config.yaml
d_expert: 96
normalize_top_k: false
n_kv_head: 10
norm: "rmsnorm"
parallel_block: false
extras: ["capped logits"]
init_std_o: 0.00889
doc_mask: false
Below are experts of layer 5 (counted from 0) of a mixture-of-experts language model. Rows are named router (the router's row for the expert), up (a neuron's input weights, with its number), down (a neuron's output weights, with its number) and show model dimensions 64-127. Each number is 128 + 32 x the weight over its row's rms, rounded and kept within 0 to 255.
Before each expert's rows: a language model's description of what the expert responds to; "raises" lists some tokens whose logits its average output raises strongly, later layers aside. This comes from a sample of Wikipedia text that the model never trained on.

# expert 1
Description: Second pieces of capitalized names and words split after an initial letter, such as N-eed, N-ida, I-thaca, plus proper-name starts like Mos, Ver, Ab.
raises: "gen", "er.", "ers.", "ters", "m.", "ropod"
router [143 122 154  52 111  54  94 122 125 118 112 154 106 100  91 126 129 126 123 160  87  92 139 121 117 117  97 175 152 103 105 110 187  93 127 112 146 142 126 118 121 153 104 162 125 152 121 136 112 157 179 169  93  77  73 152 103  76 126 154 112 122 144 135]
up0 [170 128 144  69 179 122 110 141  95 121  97  96 126 171 141 133 128 111 160 102 151 129 117 141 137 105 140  91 143  80 110  90  85 169 112  92 105 125  86  82 108  65 101  86 168 158 143 151 161 201 145 115 120 143 152 159 116 147  70 102  99  47 164 123]
down0 [139 146 182  88 135 130 167  91 125 102 168 119  76 134 141 206 143 137 202 144 141 217 163 130 130 139 136 111 107 112 163 205 125  75 121 100 165  77 110 124 137 107 150 145 134  82  93 148 132 136 159 147  87 136 105 139 121 154  94 177 176 129 154 109]
up1 [141 147 148 102 158 119 164 143 166  82 134 232 124 165 161 119 168  78 119  91 155 105 112  63 174  95 106 117 169 145  79 104 111 151 160 135 135  95 107  80 124 101 119 144 125 129 144 145 104 123 165 119 197 123 147  81 112 152 190  87 169  95 100 190]
down1 [234 137 128 105 139  95 124  78  59  97 164  65 161 182 158 180  74  99 111 163  84 136 102 110 109 150 151 167 150 172 116 147 158 124 174 164  95 121 150 117 130 150 168 173 163 134 169 166 163 136 114 101 177 127 148 116 139 132  86 130 101 182 105  93]
up2 [139 113 145  98 135 142 100 100  76 160  63 107 130 116 133 123  80 106 101 124 156 116 157 135 175  65 132 107 158  63 160 140 122 119 107 149 147 120 117 139 178 139  83 101  71 127 105 211  99 164 122  84 117 171 165 140 103 141 130 136 166  68 149 103]
down2 [157  95  91  88 150 106 134  86 106  82 116 103 112 122  91 144  87 161 191 140  90 111 102 157 146 114  95 119 161 172  58  69 119 162 146  83 135  86 116 127  98  78 119 118 159 113  85 101  88 121  93 187 173 133  82 152 106 141 165  99 196 171 151 196]
up3 [136 144 147 122 219 177 127 160 147 158 117  17 104 139  89 128 130 222 135 106 146 118  94 117 127 141 217 145 143 107  76 163 145 127  72 122 174  82 131 136 103 153 150 127 133 153 150 124 152  79 111  98 110 106 144  71 137  91  65  98 120 180 164 150]
down3 [ 93 134 159 116 102 152 109 136 116 153 164 155 122 128  71 134 128 181 104 111 207 147  81 166 172 128 121 117 134 173 145 177 154 101 106  78 155 160 130 157  68 134 168 136 101 116  81 136  84  77 179 219 125  83 129  97 192 123 141 121  87 103 132  80]
up4 [114 117  68 132 162 131 149  87 166 168 129  83 100 155 199  27  48 125 139 152 107 122  91  87 124 125 140 119 103 125 151 165  55  97 159 104 165 104 122 123  54 124 120 152 153 166 129 131 147 158 127 108 148 126 119 139 131 117 177 139  74 122 214 141]
down4 [139  94  76 110 107 101 131  92 196 134 125 106 147 147 111 134 156 145  45  79  88 133 116  58 154 143 119 150 149 103 141 111 154  88 104 169 160  91 124 151 134 116 118 101 127  84  85 185 150 147 130 102 119  80 151 140 128 122  88 125 197 156 140  75]
up5 [161 113 134 119 162 102 113 157  82 134 107 173 116  80 125 136 143 143 168 123 144 110 107 139 176  98 136 149 112 114 113  91 104 195  97 189 171  98  63 144 147  63 181 123 120 134  76 159 153 152 175 127 150 126  71  81  71 158 105 131 195 126 121 151]
down5 [102 155 132 144 102 145 120 150 181 110 108  90 145 150 132 110 157 107 127 164 154 117 142 165 111 135 128  91 162 125  81 130 153 164 111 114 102 182 155 140 106 171 102 116 110  92 170 126 125  81  90 142 173  78 112 122 113  68 128 100 148 176 129 105]
up6 [100 153 177  91  95 202  82 228  70 125 117 131 118 101 136  79 150 113 147  90 180 110 129 175 158 173 102 150 130 158 165 200 149 152  85 183 161 118 124  76 159 150 159 102 117 188 150 192 111 163 133 128 123 147  83 117 110 129 125 102 121 105  80  84]
down6 [117 107  73 131 134 175 131  87 155 158  91 133 137  64 121 164  90 147 114 134 148 117  93 171  96  91 166 111 147 126 113 177 128 108 171 102  94 209 139 149 126 106 167 111 153 138  95 128 150 113 105  65 100 125 173 103 114 133 100 162  58 150 170 162]
up7 [ 98 124  67 164 136 115 169 143 157  97  73 121 167 199 215 109 114 169 158  82 126  95 137 105 122 124 125 166 144 156 114 200 120 175 172 152  81 114 148 156 162 116  47 159 126 136 138 119  86 168 102 215 104 120 150  73 160 140  81 169 164 114  97 133]
down7 [147 108 135 172 145 116 108  76 124 171 115 107 127 126 145 208 111 128 163 122 101  79 114 114 158 172  75  77 146 134 100 132 110 103 113 114 104 105  69 127 160 128 114 113 161 115 176 113 124 158  89  75 111 166 171 109 121 163 176 135 148 166 166 136]
up8 [164 155  89 141 231 118 171 141 106 157  76 175 149 107 151  82  85 120 164 143 160 197 118 128 128 165 134  80  71 127 149 108 138 130 185 124 107 137 148 126 124 112 164 157 115 141  92 145 114 118 141 167 197 157  84 118 104 172  59 144 131 158 166 130]
down8 [177 108 141 134 132 132  89 152 105 115 138 162 135 159 175  50 128 111 126 135  78  83 132  86 205 168 145 164 157 142  82 108 129 121 115 110 112 131 160 151 115 154 111 131 131 108 171 154 213 130 114 142 109  66 110 118 195  67 171  84  98 130 149 169]
up9 [117 119 145 128 126 129 209 118 132 110  98 152 115 140 212 116 161 164 191 143 117 118 160  88 137 105 161 134 125  81 133 139 179 144 130  62  88 108 177 127 110 116 139  73 135 171 123 114 137 131 116 165 194 171 124 126 140 151 120  88  48 146 170 164]
down9 [ 92 172 115 128 124 122 127 110  87 110 170  80 116  97 150 121 133 115 121 140 161 141 158 164 126  83  68  82 137  93 124  41 129 184 133 101 176 161 138  89 114 118  88 176 153 113  68  75 105 109  86  96 112 157 148 116 138 111 148 167 190 135 166 143]
up10 [102 123 112 142 146 151 139  93 135 142 116 163 151 199 103 165 137 156 141  85 186 100 138 174 162 139 118 193  97 131 113 145 146 186 132 233 119 106  88 156  96 107 100 108 169  91 167 161 127 137 128 110  83 152 151  54 114 129 122 135 130 121 147 163]
down10 [ 74 147 149 133 192 134  73 144 146 126 115 136 116 104  85  76 167 114  90 107  67 143 137 167 139 193  96 138 126 164 148 146  95 113 178  95  82 101 137 135 144 183 144 137 105  89  95 116 171 161 146  13 180 203 174 105 133 155 130 118 177  77 145 114]
up11 [171 110 152 155 158 137  98 129  93  99 124 134 125 120 159 115 132 125 124 117  66 112 101 157 139 135 167 127 142 161 164  84 146 191 136 143 140  81 119  87 111 154  91 159 147 181 109 209  98 141 116 151 111 124 178 195 185 174 186 178 192 110 136 147]
down11 [160 138 138 127  92 124 150 164 153 113 194 106 111 153 130 104 174 101 149 136 179 125 169 155 128 136 110 158 115 144 137  80 139  64 141 159 125 171 105 193 125 116 181 113 126 119 121 124 128  63 104 180 117 145 110 124  96 153 112 132  70 224 149 122]
up12 [ 63 163 122  84 183 150 150 131 157 126 109 165 145  71 124  59 135 151 113 131 213  68 103 144  90 144 143 113  53 150 125  61 143 127 114  56 130 149 120  74 160 111 154 141 174  43 104  88 109 121 123 157 139 115 174 123 125 130 102  97 119 143 149 128]
down12 [124 121 122  96 173 147  90 137  97 120 175 131 130 155 107 125 157 100  78 106 132 187 102 154  18 175 136 112  71 105 160 164 150 170  76 143 153 172  70 172 132 181 150 124 107 184 125  58 110 106 138 105 144 125 139 128 118 134 141 135 120 107 181 159]
up13 [126 137 143 114 113 205 125 183 128 152 150 129 147 104 121 123 115 173  63 147  56 125  89 105 119 134 113 167 126 104 179  95 128 152  98 139 161 132  79 110 102 115 122 117  93 161 115 141 128 105 116 123 134  74 151 115 106 120 123 177 132 160 174 203]
down13 [ 85 137 196 153  95 108 142 120 184 106 127 201 215 117 175 175 134 108 134 110 179 119 139 157 162 134 131 130 137  79 171 186 132 113 121  84 155 126 161 134 119  75  81 101 101 109 100 157 162 110 149 178  63 156  83  99 114 181  83 129 162 121 138 141]
up14 [197  79 147 171 126 206 104 168 129  72 140 136  87 159  65  95 142 130 122 103 165 148 111  75 163  96 139 213 132 135 146  52 139 117 106 157 106 159 125 141 155 113 109 137  95 120 153 136 118  79  97 145 229 143 156 178 113 120 136  94  92 158 130 148]
down14 [121 151 163  99 129 169 112  95  90 131 127 147 175 118 134 153 156 116 125  74 109 120 111 196 106 135 153 124 178 140  81 159 163 145 139 137 102 146 174 138 155 149 124 147 146 117 177 104  92  73 133 118 167 111 180  94 159 155 148 123  87  59 110  65]
up15 [174 113 136 200 157 149 100 131 147 168  48 101 104  78  97 141 155  76 135  91  94  66 153 121 152 106 170 100 153 126 130 179 177 159 174 117 128 126 136 139 121  74  66 114 168 141 122 167 191  89 129 145 125 153  99 115  55 129 163 124 120 164 150 144]
down15 [203  57 109  76 147  83 110 129 149 124 116  93 142 105 130 109 121 164 192 160  64 138  81  88  60  74 116 134  92 104 135 172 110 103  77 130 130  86  89 159 148  89 140 132 144 160 115 142 164 166  82 135  94 152 104 133 189 148 173  72 136 128 112 143]
up16 [145 139 157 172 147  97 115 145 101 121  80 171 151  94 180 135 101  66 129 118 103 126  89 166 180 162 111 145 133 130 187 145 177 168 188 135 144 131 170 100 100  55 126 126 170  77 117 137  93  82 192 174 132 157  94 148 137  72 126 135 118 170 180 164]
down16 [133 167 128 159  97 128  97  90 123 106 122 163 122 109  77 155 107  95  95 179 120  80 130 163 125  73 125 164 157  95 118 123 113  96 168  87 143 138 135  94 136 195  71 100  59 185 100  58 152 149 143 172  98 142 124 147 113 208  91  53 180 106 136 109]
up17 [ 86 134 180  81 165  95 124 135 104 127 100 135  76 162 142 115 150 147 138  87 122  71 150 129 152  90 184 101 115  74 129 120 142 133 111 136 137 122 134  93 101 102  84 195  82 125 107 165 126 148 193 161  88 138 158 141 110 170 158 189 132  62 122 189]
down17 [ 90 186 182 142  76 113  87 125 151 169 135 145 157 132 161 171 170 131 148 170  64  95  98 111 167  83 152 131 168 166  86 109 122 123 150 106 133 156 147 128 153 148 130  98 130 125 121  61  81 148 135 115 133  82  86  87 140 141 102  75 189 106 126 104]
up18 [189 143 104 109 127 164 181 151 149 119 141 124 199 123  92 144 146 180 132 139 132 111 142  34  98 135 133 128 120 152 147  92 128  90  89 141  59  68 190 155 143 133 111 101  75  83 118 195 215 154 172 153 137 122  96  99 131  82 195 107 156 122 134 155]
down18 [124  66 135 163 181 130 114 151 107  81 103 144 108  89 105 132  94 133 160 102  91 140  94 125 146 117 104 110 165 106  81  95  89 150  87 174 189 107  53 120 158 169 167 120 172 196 151 109 126 105 105  86 116  67 106 140 126 184  91  98 133 195 111  76]
up19 [ 72 179 175 141 133  95  90 132 142 137 105 181 190 142  96 154 112 142 160 131 159 132 175 129 165 173 159 119 123 129 149 114 123 108 119 144 120 102 122  94 137 152  42  96 106 132 138 165 115 112 128 111 105 111 120  93  86 144 121 125 181 154  67 120]
down19 [167 105 127 174 131 107 138  67 127 135 158 140 109 179  95 118 116 156 121 176  84 177  76 100 210 142 167 110 130 120  89  89 100 135 157 146 116 171  99 156 151 104 130 170 100 137  94  94 163 149 161 124 143 113  86 202 157 139 140 135 112 163 156 154]
up20 [165 113 128 125 180 109 135 133 126  71 123 172 129 160 166 116 124 161 103 143 125 135 106 122  97 167 201 116 128 164 131  82 129 155 131 198 118 152 217 169 126  73 144 105  97 143 130 107 144 151 139 130 111 151 147 179  77 118 116  74  81 152 143 177]
down20 [154 144 155  90 123 117 147  80  74 176 194 141 156 153  67 138 110 147 116 120 190 169 139 117 113 120 133 169 111  94 123  83 111 110 118 106 111 164  95 119 170 135  70 106 100 130 171 130  79 100 152 114 155  69 131 115 157 100 198 120 131  81 111 167]
up21 [ 94  79 118 161 120  99 132  99 104 112 116 165 156 150 140 127 132  96 183 129 146 111 116  87 130 175  88 140 128 130 160 122 100  93 181 122  99  72 159 152 144  48 144 162  48 167 103 126 115 129 166 142  84 207 102 133 118 120 170  69  69 152  97 171]
down21 [112 126  79  34 146  79 144 143 184 103 160  78  80  98 152 129 109 129 160 144 104 117 117 162 122 113 172 150  90 165 147 112 123 112 155 107 101 189 113 144 137 154 143 133 158 103 114 138 119 111 176 181 184  72 128 123 114 148 173 132 120  97 119 127]
up22 [172 133  95  86  85 119 108 115 111 103 124  48 178 143 130 106 168 132 114  74 124  72 133  95 148 131 141 122 162  91  97 192 135 104  81 189 118 163  52 124 124 117  71  96 111 132 129 130 112 102 168 108 156 225 132 183 124 110 137 148 127 129  95  98]
down22 [132 117 114 219 166 180 149 144 119 202 146 204 157  85 133 110 146 127  97 112 172 140 188 166 193  84  92 118  94 154 156 110 166 138 161 108  90 101 166 159  88  94 156  77 104  77 124  86 108  94  93  75 124 118 126 139 157 105 140  90 101 111 159 129]
up23 [ 77 144 111 177 153 143 126 134  81 142 137 151  94 132 174 145 132 161 161 114 218 153 121 116  63 109 152 114 110 134 176  72 143 170 138 176 132 133 128 147 106 127 121 153  87 120 100 179 176 146 130 186 108 143 188  98 143 126  93 157  81 102 178 106]
down23 [159 140 127  95 119 135 196  88 169 114 145 127 140  92 124 103 110  70 138  95 138 133  90 174  68 184 122 171 142  80 139 169 200 120 105 160 121 145  98 129 157 131 117 145 138 153 187  80 102  75  68 154  77 176  83 121 169 142 141 102 116  92  86 150]
up24 [141 141 185 157  97 154 113 167 115  96 112 129 157 119 109 149 157  87 149  60 168 115 108 136 110 128 146 209  82 119 133 175  78  80 138 142 109  70 133 110 143  95 100 121 115 118 126 151 187 111 125 118  96 103 117  80  84 164 150 122 111 115 124 123]
down24 [148 165  95 137  88 127 152 169  74  89 112 139  88 170 116 126 128 108 111 114 111 187 157  95 137 161 147  94 113  93 160 128 120 151 145  78  88 178 123 122 148 122  61 140  76 124  98 121 125 141 122 119 132 107 156 138  93 100 126  88 136  98 157 169]
up25 [ 93 107 164 159 125 116 144 107 158 132 107 143 163 130 162  87 113  96 121 123 111 146 148 104 111 164 104 137 103  98 156 166 138 121 146 115 176  92 137 151 171 109 108 155  99 117 106 192 162 177 128 139  99 130 169 136 111 125 134 151 151 151 118 106]
down25 [160 150 137 123 115 115 165  93 144 122 155  80  95  85  96 112 112 107 120 161 117  86  72 194 161 102  77 171 168 154 140 124 168 147 107 126  99 124 172  79  99 115 169  63 109 149 133 128  94 105 142 117 110 158 164 174 122 162 107  85 133 111  86 130]
up26 [ 60 131 108 116 186 132 175 100 118 148 120 146 158 146  96  82 108  69 132 108 132 196  50 151 125 114 156  68  65 156 122 115 145 175 117 161 130 146 150 116 128 111 124 107  79 105 114 117 160 108  87 125 145  96 153 119 175 156  71 117  69 118  83 135]
down26 [167 128 190 145 100 114  90 178 157 134 112 144 140 141 123 126 147  93 169 120 142 100 123  81 134 129 162  99 104 180 135 105  58 130 135 125 113 121 161 164 122 105 140 113 178 153 112 116 146 137 140 124 130  96 115 142 129 150 119 121 133 127 113 136]
up27 [ 96 138 150 206 149 143 141 155 124 141 105 166 157 135 164 129 150 157 148  34  84 163 171 132 137 150 182 182 139 186 151 136 133  96 105 123 120 180 120  75 128  85 135 189 149  91 105 102 159 140 167  98  89 136 138 116 161  79 164 155 110 159 158 162]
down27 [146 120 106  74 147 128 181 103 145 128 177  79 114 142 130 117 177 184 133 135 109 129 112 172 156 166  87 133 133  89 154 148 142  92 101 180  98 138 119 127 159 172  98  87 153  96 125 130 140 136 127  78 116 162 170 199 130 149  76  76 102  99 183  94]
up28 [108  75 120 143  89 173  84 166 106 119 190 132  95  68 163  95  84 130 158 160  88  72 106 133  74 214 116  88 116 166  91 101 101 142 115 108 138 144 100 133  76  99 157 128  88 107 126 220 166  97 103 104  82  78 139  86 125 182 146 160 156 109 126 169]
down28 [113 155 124 163 134 144 128 126 108 113  72 122 133 102 118 185  94 130 154  90 145 123 204 189 145 121 186 116  82  92  72 167 145 145 124 170 114 159 174  73 103 147 151 111 134 100 147  61 137  81  93 134  98 160  83 147 112 169 122 116  93 105 148  95]
up29 [113  85 113 108 115 156 206 136 139 121 170 111 126 191  76 148 109 160 154 102 128 107 168 188  95 146 156  86 197 120 213 121 140 117 103 147 115 194 140 185 168  85 146 150 112 107 127 100 136 102 110 122 116 165 135 123 133 151  93 121 152 151  94 101]
down29 [150 137 127 119 118 110 141 183  82 127  99 127 170  96 115 137 120 139  64 155 119 161 107 112 134 114 135 157 119 102  98 139 119 157 110 108 119 159  91 150 139 146 114 153 115 114 110 169 165 208 139 118 129 113 197 118 124 150 204 122  66 123 171 152]
up30 [164 146 138 124 187 192 134 106 119 100 135  89 225  87 166 162 158 102 178 122 152  97  76 130 108 131 121 132 159  98  96  89 153  97 122 109 157 111 154 143 158  60 100  87 123 132 168 170 173  74 126 123 112 110 129  18  78  84 114 109 199 121 175 147]
down30 [ 61  81 136 164 119 140 121 153 103 104 127 170 122 101  81 114 127 153 135 102 133 136 140 152 125  83 113 162 114  63 153 127 120 120 114 114 152 110  74 115 158 145 109 112 142 107  82 110 143 102  83 176 156 141 129 141 116 137 123 168 107 119 123  89]
up31 [145 158 126 150 156 120 145 167  64 168 132 114 136 161 135 135 101 166 197 112 142 115  91 137 153 139 181 107 144  86 158  80 137 150 104  83  68 121 151 130 108 140 161 122 102 114 150 109 170 109  91  55 157 111 135 149 122 150 144 128 133 146  90 146]
down31 [153 138  75 149  59 138 118 128 126 107 101 103  98  94 102 131 152 161  97 186 136 174 191 143  90 109  76 138  78  95 139 128 129  97 141 105 127  81 148 157  74  86  86 120  52 129 156 138 131 179 137 119 101 183 149 162  77 110  75 181 157  88 107 158]
up32 [ 86 145  87 144 156 131 133 179 104 135 141 131 144  87  89  92 152 128 122 105 152  79 180 175 141 107 111 104 147 175 171  72 125 149 167 170 102  72 125 150 121 135 135 147 156  73  89 115 117 146  66 144 130 136  89  96 129 187 102 106 132 101 180 115]
down32 [ 93 103 126 141 133 101 148 132 161 185 134  62 116  78 155 164  96 157 111 152 147 155  99 116  97 123 115  87 146  96 120 173 140 167 107 116 131 150  99 125  89 154 130 123  57 178 133 160 107  86 115 102 111 100  67 153 182  97 123 123 133 157  72 120]
up33 [ 94 162  71 147 141 120 161  73 139 135 132 158 121 141 197 167  87 189 137 120 176 130 116 151 123  83 100 118 126 104 123 114 125 109 136 163 115  37 118 151 134 139 118 131 153 196 121 187 152 146 174 152 149 158 114 143 187 113 137 157 142 104 152 153]
down33 [127 120 140 141 134 151 109 171 123  76  89 114  68 144 181 128 164  42  93 111 130  94 146  87 116 197 190  90 114 146 160 112 123  77 201  91 109 142 114 135 156 103 126 133 185 108 115  96  92 133 136 132 140  37 183 123 126 114 143  63 159  88 159 129]
up34 [ 97 118 114 108 195 118 121 123 128 107 119  72  92 151 139  95 106 174 200  98 180  91  80 156 124 114 151 140  70  31 151 105  85 168 177 173 141 163 125 111 156 105  66  88 132 123 126  86 135 127 172 144 153 177 183 117 114  97 102 199 132 111 106  94]
down34 [147 152 165 119 148  78 170  69 132 124 108 147 120 113  88 205 157 134 193 167 200 129 151 102  84  67 149  72  84  91 109 145 112  79 102 126  78  82 115 190 121 191 170 180  82 174 128 166 148 130 114 124 145 111 180 124 125 107 110 112 139 142 132 186]
up35 [150  96 117 120  92 124 137 107 130 192 144 131 191 107 164  97 132 177  99  63  87 107 139 103 132  75 121  91 137 161 106 138 141 103 118 102  93 119 106 162 136  73 153 171 109 160 118 159 152 117 120 113 110 110 116 127 107 124 138 113 101  80 110 100]
down35 [162 128  97 115 159 127  77 123  72  98 118 162 150 132  98 186 106 130  78 118 140 123 109 177  75 138 138 122 162 125 136 134 136 150  94 136 136 135 175 119 131 140  85 156 178 143  94 152  97 124 109  86 135 153 116 126  97 127 127 140 129 139 168  97]
up36 [152 144  95 127 172 138 157 119 133 152 153 136 130 106 115 105 131 145  97 102 173  80 137 103 107 169  57 152 162 147 134 110 151  54 133 160 110 149 113 112 153 104  96 145 117  32 133 133 144  78 144  72 104 129 159 164 102 200 116 144 188 145 103 141]
down36 [166 132  61  92  89 111 123 124 163 151 107 124 173 139  99 119  90 139  79 135 146 153  96 168 160 185 168 109 185 141 153 125 119 182  98 116 180 133 147 138  87 187 128  89 136 174 135 137 131 121 112 101 127 135 140 169 160 140 125  51 120 118 148 108]
up37 [173 113  96 118 158 105 103 168 114 160  79  78  98  97 174 152  84 214 102  70 171  94 186 106 124 119 131 157 104 177 103  45 121 200 123 143 143  35 138 165 144 129 120 125  97 136 130 176 117  70 125 150 131 138 150 139 102 142 139 161 140 104 143 140]
down37 [140  94 141 149  90 111 205 124  74 140 121 103  84 108  82 108 164  70 162  92  21 148  88 115 144 158  87 118  74 134 182 153 138 108 111 138 170 156  64 100 118 113 204 173 169 146 112  92  92  88 164 108  86 182 104 130 102  89 164  99 103 113 152  91]
up38 [142 123 142 109  81 142 127 124 125 108 111  80 138 130 144 116 121  81  77 109 235 128 103  85 125 115 191 198 184 120 109 109 115  86 124 147 125  93 171 137 125 116  87 114 137 159 142 103 156 139 164 123  70 159 143  94 123 206 145 153 158  73 113 146]
down38 [111 172  95 134 198 107  83 110 163 142 126 101 157 164 131 104  63 136  80  77 144 123 177 114 161 150 124  77 157 125 127  67 102 170 135 134 126 142 129 156 129 118 132  68 169 117 125 150  99 138 148  59 115 203 152 136 125 131 140 124 102 166 150 170]
up39 [124 101 201 134 112 138 111 127  59 107 106 142 182 156 102 140 122 159 184  99 120  97 138  68 148 100  95 112 171 186 137 166 114 164 119 153 139 127 184 186 108  95 107 102 101 145 133  93 100 115  81  69  89  99 103 106 107 117 101 168 113 143  95 157]
down39 [139 188 136 122 103  71  76 170 139  56 131 151 151  87 165 140 126  67  98 144 117  76  96 157  89 113 152 134 110  55 101 140 118 115 162 135 167 157 133 137 132  98  99 161 170  86 124 144 150 127 183 153  89 143  86 121 101 161 149 146 151  99 124 102]
up40 [118 150  80 117 143 215 177 171 116  79 135  99 118 170 112 146 105 140 137  91 138 125 126 161 141 125 144 182 136  82 120 181 173 130 120 160 145  63 148 123 122 123 131  47 116 178 150 127 113  63 131 154 188 123 155 117 157 130 179  89 129 120 129 103]
down40 [125 124 123 120 112 166 198  89 109 123 136 124 103  90 139 120 136 110 209 170 126 141 123 136 145  94  95  84 135 113 142 107  92 137 123 125 102 131 146 106 124  69 107 153 155 174  19 205  89 136 179 155  57 203 174 214 137 122 104 140  89 152 128 154]
up41 [106  60  97 117 141 122  79 183  42 141 175 163 189 126  97 143 107 104 117 120 127 101 199 150 152 110 137 135  69 175 140  87 129 131 179 158  99  78 165 105 160 164 176 149 170  79 109 158  93  72  82 209  50 128  73 118 103 110 109 139 128  64 144 121]
down41 [136 163 162 106 153 130 132 112 137 146 161  58 150 140 154 108 144 128 172  95 190 155 152  93  93 133 150  94 136 117 110 123 141 123 172  77 147 179 137  91  60 136 117 116 153 194 170 126 174 112 191 127  74 123 163 105 114 107  92 101 133 131 130 159]
up42 [100 147 130 125 157  85 118 122  73  79  92 156 122 119 118 143 107  63 132 143  99 157 128  69 157 124 132 167 179  90 107  77 136 114 139 119 127 200 136 149 103  71 105  89 121 139  68 122 171 145  46 158  87 122 107  41 132 132 104  85 132  88 131 126]
down42 [124 156 111 153 133 133 114 163 134 110 149 145 127 201 119 188 107 122 192  83 132 157 129 171 109 115 149  96  90 129 118 173  95 169  69 131 126  53  91 127 175 136 163 115 149 117 108 107 114 126 141  91 123 101 167 108 114 155 189 163 119 113 110 128]
up43 [135 135 145 115 147 104 104 142 150 109  58 119 137  74  89 126  47 116 163 124 122 122 120  93 170 149 173 179 159 113 165 151 155 155 193 189  84  71 167  88 151 101 165  87 171 151 176 127 103 157 148 132 109 127  93 151 157 156 110  73  77 118 107 123]
down43 [143 169 117 158 176 140 131  99 145 146 149 132 164 167 125 123 127 152 175 167 173  56 123 142 148  83  69 131 102 131 141 119 113  67 192  88 175 137 138 142 146 172 130 177  84 165 132 117  98  88 124 105  94 141 159 117 171 134 163 134  94  96 152 120]
up44 [ 89 142 108 155  95 154 133  81  49  97 105 112 156 131 106 153 137 102 135 124  76 174  98 131 105 176 115  95 209 128 150 120 109 147 125 105 124  68 173 120 157  95 154 103 137  86 108 175 134 118 130 126 159 147 140  90 112 178 123 133 116 185 137 183]
down44 [110  91 167 167 165 120 131  60  95 167 147  98 146 130 106 165 101 167 119 114 113 107 139 132  93  95  85 106  97 102 143 138 111 125 163 132 150 175 139 102 168  98  63 130 169 170  99 136 146 114 174 120 156 100 118 110 107 114  67 133 163  81 161 115]
up45 [185 114 167 144 143  90 130 171 105 130 126 113 180 176 117  68 121 150 128 116 205  99  85  97 142 143  90 162 200 114 185  94 108 138 117 153  80 111 148  99 158 136 127 145 146  38  62 174 112 108  78  87 154 138 131 118 124 131 175 145 140  96 148 178]
down45 [ 79 146 109  67 130  82 116 164 123 229 105 114 124 129 118 132 130  59  98 145 118  84 177  90  78  92 105 129 124 111 157 104 156 135 116 150 117 110 136 164 132 134 161 126 121 141 194  79 102 159 102 130 127 129  60 136 138  51 108 108 141 145 112 101]
up46 [138 100 128 114  82 149  90 172 131 155 131  79 102 144  89 161 107  96 161 104 127 127 128 128 195  74 108 178 174 179 126 110 115 121  83 138 151 118 162 109 127 145 118 140 118 142 148 150 120  83 108  57 124  93 148 135 169  74 131 145 209 122 145 157]
down46 [133 167 162 104 141  81 145  74 139 147 116  87 158 185 158 106 123 170  56 140  95 143  75 115 124 132 117 129 141  98 146 102 144  87 121  81 161  60 168 159  81 144 110  95 151 139 168 113 117 111 166  95 153 138 163  51 129 150 165  93  82 112  71 136]
up47 [132  38 126 126 106  99  94 134 189 190  86  75 119 105 136 122 187 101 121 110  99 140 133 115 151  77 128 133 122 130 136 128 158 120 105 134 124  81 154 131  96 122 166 100 199 147 138  82 135  87 110 192 104 131  62 169  79  99  84 146 135 101 190 193]
down47 [ 79 157 165 109 121 148 104 104  60 107 143 172  86 141 140  46 117  94  90 135 126 182 131 123 139  99  66 163 116  98 158 111 135  95 122  89 125 171 116 102 105 133 113 187 162 143 132  99  90 121 100 131 112  99 164  98 183  87 151 177 146  82 126  81]
up48 [144 144 162 115  99 105 161 192  73 124 148 139 101 146 140  81 123 135  72 138 189 148 168 132  79 131 104 117 176 126 155 112 165 161 179  72  73 130 108  89 118  84 126 110  84 184 117 129 104 110 137 103 168 103 174  99 115 151 169  69 212 169 163 154]
down48 [ 75 167 109 136 133 185 104  86 129 139 101  76 158 121 126 117 126 120 187  54  95 163 111 104 182 185 162  97  95 116 132 159  96 102 144 168  69 115 167 120 152  99 135 120 170 127 164 101 143 173 174 104 104 127 179 104 127 128  93 187 163 143 125  84]
up49 [145 104 144 187  98 102 173 118  66 115 121 147 174 138 142 144  82 114  94 119 162 120 140 135 136 189 109 146 155  90 122 136 142  87 132 143 104 133 104 132 103 114 143 110 130 175 135 124 152 117  95  83 144 169  82 105 100 162  90 121 192 145 117 144]
down49 [126 156 100 116 161 121  85 102 157 129 150 153 125 106 225 144  48 141 155 178 176 105 121 101 116  97 117  78  88 166 201  54 171 151 190 134 163 167  93 144 107 158 105 116 127  95 117  81  97 152  96 145 167 146 129  86 129  99 105 143 158 141 147 144]
up50 [122  95 138 172 134 119 112 102 155 114 167 172 162 125 129 165 164 212 113 118 198 177 142 141 134 149 150 143 138 114 138 147 114  67 140 133 165 152  87 161 121  85 150 103 148  80  96 119 144 123 164 180  81  78 181 202 124  87  99 164  57 117 113 172]
down50 [ 76 174 126 123 123 185 109 162 159 111  77 199 176  98 103  94  85  79 137 127 108 138 107  95 170 128 120 117 127 127 137 116 114 192 182 139  65 117 163 135 151 114  83 155 175 145 137  91 157 166 100 159 109 140 169 127 182 154  94 104 189 123 170 165]
up51 [135  67 154 129 109 107  91 148 114 146 154  88  84 107 141 121 105 155 167 127 129 102 180 122 162 119 139 155 162 142 130 109  91 135  99 161 113 139  77 154  84  97  80 152 118 146 155 120  97 126 130  73 111 161 105 149 110 113 112 102  78 132 117 180]
down51 [157 213 156 142 134 173 140 145 161 146 155 143  93 136  69 133 132  82 142 134 158  88  68 121 132 119 100 159 170 176 115 135 112 148  82 151 166 147 100 149 112 121 116 138 106 146 107 120 149 138 123  86 154 159 127 148 129 169 120 176  89 143  95  90]
up52 [124 127 114 165  80 145 158 177  98 118 145  95 126 122 125 173  75 155  99 138 149  88 113 108 164 131 200  77 128 118 125 152  66 175 123 143  65 161 166  94 193  81 109 136 103 185 145 146 126  84 142 136 134 119 165 136 145 210 121 174  90 139 175 137]
down52 [114 151  93 178 125 128 123  98 138 117 117 192 170 169 158 129 154 120 176 172  93 108 161 125 145  99 125 144 174 126  87  91 201 140 183 215 131 142 109 118 129 147 133 184 102 112 146 109  65 135 167  67 152 155 128 110 127  95 123 172 169  94 158 122]